Below are experts of layer 2 (counted from 0) of a mixture-of-experts language model. Rows are named router (the router's row for the expert), gate (a neuron's input weights, with its number), up (a neuron's input weights, with its number) and show model dimensions 0-127. Each number is 500 + 25 x the weight over its row's rms, rounded and kept within 0 to 999. Numbers have three digits each.
After each expert's rows: a language model's description of what the expert responds to. This comes from a sample of Wikipedia text that the model never trained on.

# expert 32
router:435518480507507477484482558485488467509507508495480453509509517536507531474510508528487502537454527492503509530548505475488526491497514519468516484520504504468478503504568473477515475511517502482466504549483489471473524430488505501463483501511501447527527501530465494499504502521523459466498508488500525517503531508511519500497533502494513449473484507528480468456521482461523481539535
gate0:507479503507509540491498510520452509522516520498476475516492481488477526480492518516470473509518492505499537474505484505495521483477521505489509489542509478492509506549526457495502510463539509454462493509542467492455515490478533493451509463512474537521487504567486477535449497499518519499458509526498485490541475486511525571479483531543447491497518488467546499527496511534518530512524
up0:506529500504508475510512473501551477547507482478533531522477515485520484524494535519535510483494528474507487495496540485477459531497526528502475523463528530495514504438461545524558538554476473484501535554474530490552459556511503513487490465517501491511496537483496493522516526460511471526547503513499484481530506453514501523517529466512515518492488500523484485500507502516504506511506
What it handles: Middle or closing pieces of long words and names (cof-ound-ed, Humb-old-t, Presby-ter-ian), plus degree, minute and second signs in coordinates.

# expert 3
router:485503513494516496486464499502465471513524502500486472510486521512533524532520513491485508477494497514551479508531484522472487543470490487496501443442493521495482456542538514465521526511521448491466483547482487472485500457469523524500522514451487494530519520488462519534459515550489472505533508496510553472492473483526475497526534516476511497491470482508501475434514495472497509484535
gate0:528513483527517516490510544477506473527503554485474510499516521516505493460580518484551482488451500501513523491461516501521514506452493489500500505456533538506481505490530483498482523509514521535506535553522539436525514530518439518510488471479498521460520507520520490507490500471458507459507511510504507455509474473474502498546480473510527486511480514534513507504539477484494514515503
up0:517505454505476488515471522498513500522511505469479476503477549511526529515537521498549509469509515451493491512462547469475510496482478527498451489474505555474464507524557530511490515554487517532497510524493524512543544493494450482507513472497537506482513499512515506537485529503480514500475511519510463469543497489553519522486502512489554507513509506498520524493536456482515521458503
What it handles: Verb endings and participles right after was, were, also or been, such as bred, released, held, opened, born.

# expert 41
router:484464522490529444497471526485493479559499483524499479496523553525510518559503511482484481467487491483495488554546476493507504511459493480478485484503483520508509486551549493488555514509489469475465467527491499502448463522509524496490535502478477521536542511530488527513467529513524475476491548496514521460515506498498495487507490448489498452502483509510485453460515498477488504511496
gate0:486516507500499491502535543490472500456507467551497477508515522504493462536470474521513481495492474517534520514467484495484492493508507499487517537551529525500543533466491492535444525525504474451531515490497509534474481470479492516516511473485451493523493443516495506545452492518481515517485475496496545515499483484514516532501533453494477574463492492492518459525504470480530496501500
up0:492522494505546505522549524501523454520492488463465465493499487470520466524487506458469488483513469482501489490512484491489545542511521462492493503510494517526500530500503492462510523523548507486499515517497480519523547528469497514500442523491496493491553525486473504513498507518491534479460503540497473477531501499475537498485445514525469567542533547495541515492494471465479527480484
What it handles: Articles and determiners before a noun phrase, mostly a, the, an, also this, their, some, another, plus lesser.

# expert 56
router:460508510495502485523499543476449455521527500489515494480498537508512498498484448492481488515481488470498481516520481492495523495463522493455532461444453544479510491549533516475486524512515457487475483526490485481495490485516517525472528535489472444537518521523506552516476507517559492480512542481521552492504490494515525523491507500454520501502481487546506480489525495478530506526533
gate0:487526468509527496536528498479479486519504500443493520466468507513504535514510498452503518529561491531497495494509535535468475505499499507481510477471503477514521490522472479508464501539464535515520495441522509514488477491519502529499498470502521485501513546503510523503434488525530433495510484503441509515532508466506535464470516487487514454501534532548506500525516490462499484473471
up0:554497534498454517482479490506563510475523478523539499536502478456505500480455473519471442444510519506520515476493528457461515484535516509515504480518531467487454501484498474506484506507525487485467512523498532461538496468491535519496493500500502540500507471437505485464521502508494541484485517463517497511488470529532450527530507517510472466504468487500499516492526477501481473514492
What it handles: Pipe separators in wiki tables after numbers, plus line-initial list dashes and semicolons separating items in results and officeholder lists.

# expert 7
router:485513484468509486537466531486488453495490485506489465488487546523572498522481503520460474444475499499490479547510483528475484514481484479483534441509460520485533475521500481453515463541524474512469474514492477476486476470495523512500497518450481475534528498524491525527480515541521498449532505482512533502497517488533511534474508484493534521483488503501512457491494481456520494513491
gate0:479476510516480474517506482488454463505535505491484520548493524516524451489476529511515506419487494485491491504483459518504450515468492502529499502488492540495485484468487488470510480516436511539477487521514476544472477469457510512459506537511508498514503475494449515545466489460517527496466515493532509497523480491487516512445534483484528524492492506498482441530510507494464513502495
up0:505568445503528504484477529466507507519495546497483496447518520487469539464539471487484491520521512493478485507528465510481522461522507446502485504495460478505507550496486523497447507535530476516499503488517504503508507515502481484495533483477503516495507502517532518520543559541486485467515526494526489470476505550486496475528485484508483517547552503510483477482506465493496454456509
What it handles: Punctuation between numbers, mostly en dashes in scores and year ranges, plus slashes, hyphens, plus signs and primes, as in 7–5, km/h, 1992–93.

# expert 39
router:489481520482552471483465531527474487534542505503496487487533550524537538505468480506475486498503523516495499541525489519455487523473508515495514445498489507491519454538499497506561533508504452484491483487478502507470505498520519507467555506483461502513532538547487533525453526541544483491511538476526538480488504504485498485473523468510520476475477490515484481469512480475484489516509
gate0:486512527506462473515514478507466489509522505522493479474537517472490539543545441523499497467496449494515503503520458525496503498495513501526487447528456535501527455478468528505528500506455487547502473509502522487524544476516488452498510479511505505532538479510489496499473485486480465526480531511502554527535499489511500470532447522470477522490508488519494484531488521440502479525512
up0:486522518485512486493486539495517459489498493507520491487540502514501548532544463501486489452554478538474470517526489551497489525517477471491497538488471505516488483487516478461504480533468500512510481498502476509497550491500504439515493525514519520487501490458486486460502495528515487537522510494537552476483506473542515466537467525460493507501478484503467477544481542437508523478485
What it handles: Copulas was, is, were, been and the article a or an after them, as in the opening line was an American lawyer.

# expert 21
router:430471507493517453465498541489464491509520493471482480473536518519507490490454505498513493520456488479523480521514501480499524522470563505479536470474491533504530524496535474451489490513521455422449492523480495494519503472489520522464501481494498486500542539528508531512495499529521470483517523511493479479494550473538512518508494475490513499476468471522507491508521510515513526539495
gate0:552444464519512428512488486471457474461513453459502470492503508494532513509503492559497486519472501506506476496492508457532509503516549526514475472473532510510509500492516515466483478492477484473508539482518523532522507543531533547491547476479471503527482489518486504530501489500538503496457512492537488486464471483554463494500477474520494496510504486481517494507499524532480537496483
up0:498529465493490514516519498473475488480467531501504477486504493480509516496491509500487473508479482525470496508549503497554540457532520446539510494448561508497493520520479479479538483505441492495508555521507474503502507476492541500525529521476501476492481497507509525517491499516492514485534505443522473472533519507535496461512508502502450486510552456478460510511464504507498500534436
What it handles: The word of and colons in infobox fields like Place of birth or Infraorder, plus stems like Contr-ol, Gre-ek, hor-mon.

# expert 52
router:475529473475509446481460521505487504527486503492494493501529522544491518547528482503457520490472537450474524490503475481452502492500530477474533526523483492455521493487508479503503514520514478489484511503450489445478492485493544556474507544489487492520547519527478507518510489481502499498490495491547540457482540541533521487515490515517518479461505449503472497467508489481516509534533
gate0:493539452512479484456453493499463507531479485519494498468509478548494519532498482494487483475484554473508501479531515516459496537486478465521467539549509531506517516526529519473465485514530529486512529521476482536495473514538527518488512507506494534496530534476503511509540529515473468532523483469477528497538490487529498492544545519498485512479509522493456492498468485529496563509517
up0:487485498491473546482530488505493488493499558505441499458493535461476541524484537546491537483502522497514466486531499463505500490508471509456506502485503513497511469537481485514476565465514486481473500512478493553514458523511529476506481490527484504500538516505516499454527457536490519488517491500495515493483532473529522481474515479512469464519472435480462503539498516503510485464477
What it handles: Second pieces of surnames and compounds after an initial letter, such as ath in Rathbone, Rathod, Heath, also r, ir, Brid.

# expert 20
router:485516472498524507475490513460465466529469501523490453508524517510506533515491455502507503488486481472558525524525474498468506507457489452484516471500463553466504504534512509498539503518554485482458494537477480472448465486502498518500496513463482495501522503513498514521492527485501517472549536503530569494458521518507471498530498511449511494509482494524495500465500484454513496535528
gate0:528470513522528458500489443521507536539507515491510452494507534491482483512517511469491529509469427515510515537498500528503495554509528506504508511462526496549502523509538492474462512498477467534522471492503527507486541472511548530506483489498489482475532496489496512536463498470502505471467491492499493509509525510566501519535478487458485512488494481545479529494537501521496515559524
up0:527461455524503518506511504516492519524521492532482504523454538506513531494507492472511522433497474518505463461506476501501506445474500492533528502480468508494524494521444493517488475535498540475510511488493523497479507479484546516539500539509493545474459488491511519542481507510484484455462507470524491478484457494528495514505487533513470513539464472498494489545489524465554490534467
What it handles: Final pieces that close a word, often a name, such as Teen-age, LeP-age, Supervis-or, Gagar-in, Angel-o, restor-ing.

# expert 48
router:476510516497499473494454540493494470538490517512468470479503523516573525506486504476497490512503487459525504501553492507504502513438500482462524478498490512492514474569497506510537490513519515479487482511482500493487470482482509490534506510494501514532528511492492533566488529482535508486526510515538538470497489478532480491509542494442481450484476479533502470466510486429476483498512
gate0:534507439508532517526509528512492515519524554470547508518493522502443472499517480495491546504489537520460516515470530500479514460524477496518502498515488503535522541511511519534518467524554510556518509491531495484527507540478526487503492515488476452495507497484500533502480530506484515494466485515539513482531486514510513495503561513525508522465491494493493487441511548518543512488463
up0:489531509527503473520507496476486518545513484501470492580479531509466490486526464476482504484543523493505431491439528484482488476494457470535492485517504477510510479532555523493476430507487526487504488527451517506487530512473479501486538491532512544458503484517513529473468506514521520513465527522513527510533489516479512474508496526478500526513502516504471483509530518535488511483486
What it handles: Verb endings -ing and -ed and whole participles such as used, played, served, released, often completing a split stem (de-aling, re-side, susp-ended).

# expert 60
router:494467537490513454502500495501439469538511476496503480477520514495502542539492492503488494479513542487524494507548469503481534523465513473487547487484521480511528459530490476519531492546481463466497497497507461472462472495493503513522518512494464437519482506499495491535461535551507502504533510453528532502501522478490478525511531476502488488492460474518511506469540482484492490544548
gate0:521506528511528501497514524540520467473448517534482498465447494534519484495499481482491552447513519505493501475519458477511474502461490491529466475514491507506453491539483503492508532504501500474460486449489479508495525487468504497509516565464532484502488522487509511508487493486524521499503522574510525465492485472496471455524537553517528468514473507516515510513470512518509445506499
up0:515542454526483512538535472470510495494506565480509488511486501509506504491500488522474489535524508541487493462489503525481507474503491521448507511470508516489482504464502540482480461460500511459473510570469488506513519493504555523549469457534481496480508499528423541512526504505517519501486492492437495487514510461512478520467480487492515532495513518524505514507500477473514521536498
What it handles: Head nouns or noun stems right after the, a, his, such as size, population, role, album, career, and demonstratives like This, that.

# expert 0
router:515486482501545451516505562502442450500532492509484463492475529505505513533470475488498517478465518505536478507506467499487529502486512489478513449498451527498526474533510456491512498511536445470481496516517474504476455478499504517500511542498501484538512524500456530559496517549512488502499526440527526466495521506516489511469501461480497501495487475512514494489489503479528517519539
gate0:520505508528497469514502508518508452516486509452500530517464496547489470487483495497487546524455517472493480499487505500478534504513514519472506526497491465502528473478525466512489472525431434505512499475520501476504465538531504553491515486490514433472476506477481507535463497496501507536511482529506511488542513501525512529462510442505537534494511484479524489518490506480459486484550
up0:515471519495559512506499523514512468486473478430476501545500475539514543488474450517513477519486514500475510514480492501503535460540505461503515489516512480490504509489505498534498484505524458508517486558476480494520465477482491500470497447459506511450493548488522527500510453482518496504477462487506473510499556526509480518510499506491548536485522499489525504507463465537471533513530
What it handles: Pipe and semicolon separators and small numbers inside sports statistics tables and score lists, such as | 1 | 5, 10; 19, 14–3.

# expert 38
router:500498528483538454529469508498460435534486517456508479481497541500509488523508470484515485489511523522521470525542462511467502503497546490465543461488491537498499454535516471482523489529502462495470464528522477492493487508485497496500502521467500456471532531514484499513494481540503495460519492458479521503504549449514472488462482457493494484476484448513490485454502491482511499507516
gate8:531504518501498490505513515498507505546495513508507491519501489489487441505514505495477523530487522507486535527494481461481467491469550493470523480533524515530528511523501444471501534481521489493504472528476509521485503507540524500470458503523520476484500523504478551494497471505479519488476484477518544530495534506542535541508486478517458551472524463546521537477504461535518497519576
up8:506534500506545556572482529496468485472532478470497473498498499492488501507553541491578453512481456515496533488509515522481495520512488484505507528499502518468462474460496509532487502542495509496523499452495478529501501488477468535519464520480515488475482495479490518521482462498491488523513501538490556516487465459461481492533507478493535505512501502508473502459544511467512511508502
What it handles: Round numbers and measurement words (00, square mile, year, million, km) in statistics and tables, plus first pieces of capitalized names like Bar, Mic.

# expert 6
router:471484531467523475510459531493472514511509469497505480472554509517492498547514458509486500512507487501496480475506522464480516518509514486489482446493509542509555504495513525463517560513506508510438512538510487474477477476506484558508527499494490495509506504530465474533444542512513480496513520479542508484479503464482487487501487484464508466474453526524537508470528461471501514499544
gate0:544503481503525503527493503484515502523481451518451505521506497518520513494539533532488493489533486500501522457546463501561459487466473470469498490561473481483486525479496493482516489507501533533534498544524522475506526464508494523490518511459476483491515506496504502510495482481499523481512502515507525526448479468500499513467487519482525566534477504545549502506490448477509523449484
up0:508514479448467538490483489501480517529500428459469454526524515504489483553477541502495497548495511495518529491488506520533523522478492515471510466520494473517508501536475521474494484505494551474494501478491487411515514481489530537524473477478499503487489495490522471519514455465491515479496509492464512499485496464486506450514515502509537525499476539478519481540496501495458502468527
What it handles: Short inner word pieces such as it, ul, at, ac inside longer words (ed-it-ing, Jup-it-er, Pha-ul-kon), plus line breaks after headings and See also.

# expert 47
router:437480529489519438486490523532463486526530471503502503480515522506509527528483521524494479489471515486509484522539471504467528550468526482491506474474480499501535463521530459490522489545482451474510499491496480468483475494470527498486531541475470475500504524516494516500474522525518470491507478450520529483474521454502464506484490472514501450509492474497504479468530454490493465533533
gate0:506499529492538473496440502531498509439504515535493467499499481481517547458501474494447495486509498483534512487495494510476487489503479551505528506472522520504510493489540485505505530471426489534485539507458490484481501494453492489512483514530516532522495493467510502515481498471508505541504494493538490546497502476495466489559522530461493531449531518482551509498496456517503495515532
up0:498537527502493539515497514498499485512513542522484495503504523479527471495476500483526441509533504480496439485475480486485451511464469489503466515492526496483481481498474496498510491492493504499491477486501494526469509495490511493504533501514564531465453516466499477499513515458468495546516454477509507469503524482529517530510546535468484544493450518559495492502426498478478487452484
What it handles: First pieces of content words right after an article or possessive, such as inter, pre, contribu, short in shortage, diffic.

# expert 4
router:501474477513531447543503508505470451532529490453458497507491494521517498516481505528465511471486493508523479515494494510475543517461532459482544435501500537515506498503513462465548507512518464480501482534498478486477490494495529532476506554475469501505541504492478534514475492515517488455534496489491505501500493454553486496493514452472503481489478487501474460484492485484503457546501
gate0:482439483501535457497485499514472527491545513494506488482518493517525513479505495516466481464539482486456560482450517442495518510482481514526491513546502510495528478533475506495508527523446479494464523533469547503525516501497513490522483497521469538525489538532488484480475508510528540486468508517522473478498501442494534493535537518490525466500455470511507527493512512506514522490525
up0:522553506461459495483479510501473508470515488510474514498469487494465509486527537499514477509533525568515518510511473513503487494520483527470478491513473532470494505533540536508482458476515523519487489465528429501479493446524458474498542528507471499483523465520508486540467503493499477542511514508492508549498503496497487500484435453514475497557478499464496481505481484511478508496500
What it handles: First words of multiword place names and regions such as South, North, New, San; also short entries in results tables, like 16.